From a checkpoint of a small mixture-of-experts model trained on Wikipedia.
Size: width 384, 70.8M parameters.
Experts: 32 experts in each of 12 layers, 144 tanh GELU neurons an expert, 4 picks a token.
Training: a variant of Muon for the experts, 368M tokens, 7889 steps.
Below are experts of layer 9 (counted from 0) of a mixture-of-experts language model. Rows are named router (the router's row for the expert) and show model dimensions 192-287. Each number is 500 + 40 x the weight over its row's rms, rounded and kept within 0 to 999. Numbers have three digits each.
After each expert's rows: "gets" lists some tokens that make up at least twice as much of what it gets as of all text; "mostly gets" lists some tokens that are sent to it at least half of the time. This comes from a sample of Wikipedia text that the model never trained on. Tokens count by the router's weight.

# expert 19
router:541494518449507451450514521517499561383511534468518510437424450503441522498449520496457508508473540572537470575535527489498468570520535536440431526529511504505506465452505477458468522430492574478516510439513503406574555438477547468555437553458476515528537482586434486437480546537517550475
gets: "–", " ", "0", "6", "5", "1"
mostly gets: "×", " (−", "^{(", "–", "′", " (#"

# expert 9
router:475491481522410524409494451552517503502492506506516504462573516463552441455539472515509520485526431447502419497521504534528505478498492517534437590542550478570480470503480512503515542498515471447539541436498469473454432479457492453472454477474507510436470485458538486458472501593477483546
gets: ":", "-", " |", "|", "=", " of"
mostly gets: "=", " Genus", "See", " Label", "|---|---|---|---|---|---|", " Clade"

# expert 11
router:549504541520440503471574462504553496488514520510479463499467450411485468496550564546464484522490521457441473540560511561450516466506487572519466460520494487521516440525500480420436487431509503430578504452477500424499465457491505465464449478498482543487475535510512467527537467543530443494
gets: "-", "|", " |", " the", " /", ":"
mostly gets: " —;", " /", "|", " ESP", " AUT", " –;"

# expert 0
router:466485487487527515558519454495510514487487499575538527532472425474521564514452573468492535431459399433509529490458536478445520484590478427454502438480437493579500494457466504447479533529490501538486531527506553536499460508546530467503516439481514407438468483517542449541499503454510492423
gets: " the", " a", " his", " The", "s", " was"
mostly gets: " the", " his", " their", " its", " this", " her"

# expert 3
router:481530508512476483503447551506506561457450498433495464454536524555489476517448521505497561515468510599525485504523489484466509447510558508513490552466557455527482498565490511525446477465522555563464563557509456530474463452520397510474554525439550452559534514578446467500506579548462529479
gets: "0", "9", "2", "1", "8", "7"
mostly gets: "′", "°", " sq", "0", "^{", "9"

# expert 4
router:535566546427556477552546433561485540561552484438521447556486439455559515472516552464526422474502491479536553499533504460504480544506510510455502496431439460561478565475420541527507538529523486524538494483417539529510490525474494459491530528506574458495428507474491514478401527532523468484
gets: " a", " to", " was", " be", " it", " not"
mostly gets: " not", " used", " been", " became", " him", " known"

# expert 7
router:454462538547431496480488551468424526438540459485524600519436482563530484534370509445462538517433551597457431507544531507492508504566548542482514535494508518492570573466470535483487454463560489476521505461539488496525523483414531476478524587472476551513440463466468483517494574499562560408
gets: " ", "1", "2", "3", "4", "7"
mostly gets: " FW", " −", " ✓", " DNQ", " (−", "°"

# expert 24
router:450514516457500514555457461442471533523434447532494432508522501437512453469469502492483492480469513488486497452516477488564501454479475452474498505465410508459492467511480578498505484428535456463503541512461565534482455439445529451543490528500474496452497526528550559521461512510512468493
gets: " and", " to", " as", " that", " which", " has"
mostly gets: " that", " not", " had", " which", " or", " has"

# expert 14
router:505540515453454515545541453485401487531556536546477487428496535513490528502494503514452495466457575496465478506503502504484498487505527483505510554480578486438497487451490572505455529456561547513440461534411471452499513476501574457466476461467487535551507486513467466539544473457533569532
gets: "'", "\n", " \"", ".", ":", ","
mostly gets: " \"", ".\"", " '", "'", " “", "’"

# expert 13
router:515511499461392485491490506507455447465441476467463502482540450443520493446417438504497481532548511448507527415455507511482497516524451467565456487471497529571471504490524512511569504464479495453478560445414480494512494477485502502536508411565538506529542527494550509539516490527510471539
gets: " of", " in", " for", " to", " on", " with"
mostly gets: " for", " on", " with", " had", " have", " has"

# expert 30
router:461524516565418556494534453544555407486549528498570572489485484522521507547528486442527538493525507461502458478476452564446536504516443433518518446520486522535549504487482476506445540496456472518524455541484469518509535433462455519461469504470551543400486485456520496553553462428551500465
gets: "==", " the", "===", "-", "\n", " The"
mostly gets: "The", " The", " the", "==", "===", "===="

# expert 31
router:506449506540494577507496452498522494512438494427479503518487510539522477531495510518501525494529460450524524578449521533526501484471458445500483526519467532564522452493550563510510548489517547445580570559516447450485520543454445477521520468469473527494579507430553525496438553445528485471
gets: " |", ";", " —;", "|", " –;", "|---|---|---|---|"
mostly gets: " —;", " |", " –;", "|---|---|---|---|", " ===", " =="

# expert 27
router:459504533562427531444531509494530463545564542521527499541526519569487541512544441527456553511528524543464430596517458528550529461536559534402476554508547537503518410485526536524471458432544487460537547455545475577508555513428508481443474539478559563581489517480472433475517475456510516472
gets: "\n", " (", "==", " ==", "===", " ==="
mostly gets: "\n", " ==", " ===", " (", "|---|---|---|---|", " ="

# expert 16
router:461507531472486550513457485487519458484547503559498548519504492445532434528538431548546530528543513449462441424498436501552471542493464524461489422568478526485541429514540489498483509511514502594431456449449519448457412421521512448500501440448456514537511509456539450553525518454518546502
gets: ",", " and", " in", "),", " is", " was"
mostly gets: "),", "\",", "',", " &", " and", ","

# expert 22
router:511525536559509509521473547602426478422498487432484570465530512506462484462509495487446573497492499623500462468553541512529457539483510443514545592494469530496526550513530548410549478440526517457534441516508493497484578478442538493454486470496537516508502502452443474471514498487449557488
gets: " ", "1", "2", "9", "–", "_{"
mostly gets: " ", "1", "–", " (#", "2", "_{"

# expert 28
router:468482503452527543550447609545545509499541464453476487459438547516498500550548484579556549483479560603561518522516395494455462498455542484494477481452543488502459584466443527543517475484524489566488501492497557475493436503507435528445514538535474504522535506461407460538496597498530522553
gets: ")", "4", "5", "3", "0", "6"
mostly gets: " kg", " mm", " km", "}", " south", " north"

# expert 18
router:529480460491452564525467570493443599453501470495471458517463546536526420546443441512545521511446430535483412531484488493552487557485550497486511531463549526556533459525489577520475485511507504502510533474481431504548420506568466472561452531442499488520546540502456490479482537551485509513
gets: "2", "1", "3", "9", "5", "8"
mostly gets: "On", " On", "9", "3", "2", "8"

# expert 8
router:502557522474522512502469552506490499535491558530482460481508484547466558553505358477498522481512546533534557457534513467575522473493550488474522502492528487500519441494535551576476477504570488519500482538430497498481490465484529455481517439479490537522485546532480459477541475393566574543
gets: ".", ",", " (", "\n", ").", "9"
mostly gets: " However", "\".", ".\"", " although", " but", " however"

# expert 2
router:517508539492497438446508476499507511526491486511489435497517527466570475472446489561445537521435467516518473485487491502477523492480563519425487532464529539541471507485502430517496479477416527493536517479523474482462519581532531486485455505486442573464489433540465502477490463557560458475
gets: " ", " —", " %", " Nominated", "N", " No"
mostly gets: " —;", " –;", " Released", " Genus", " Label", " Nominated"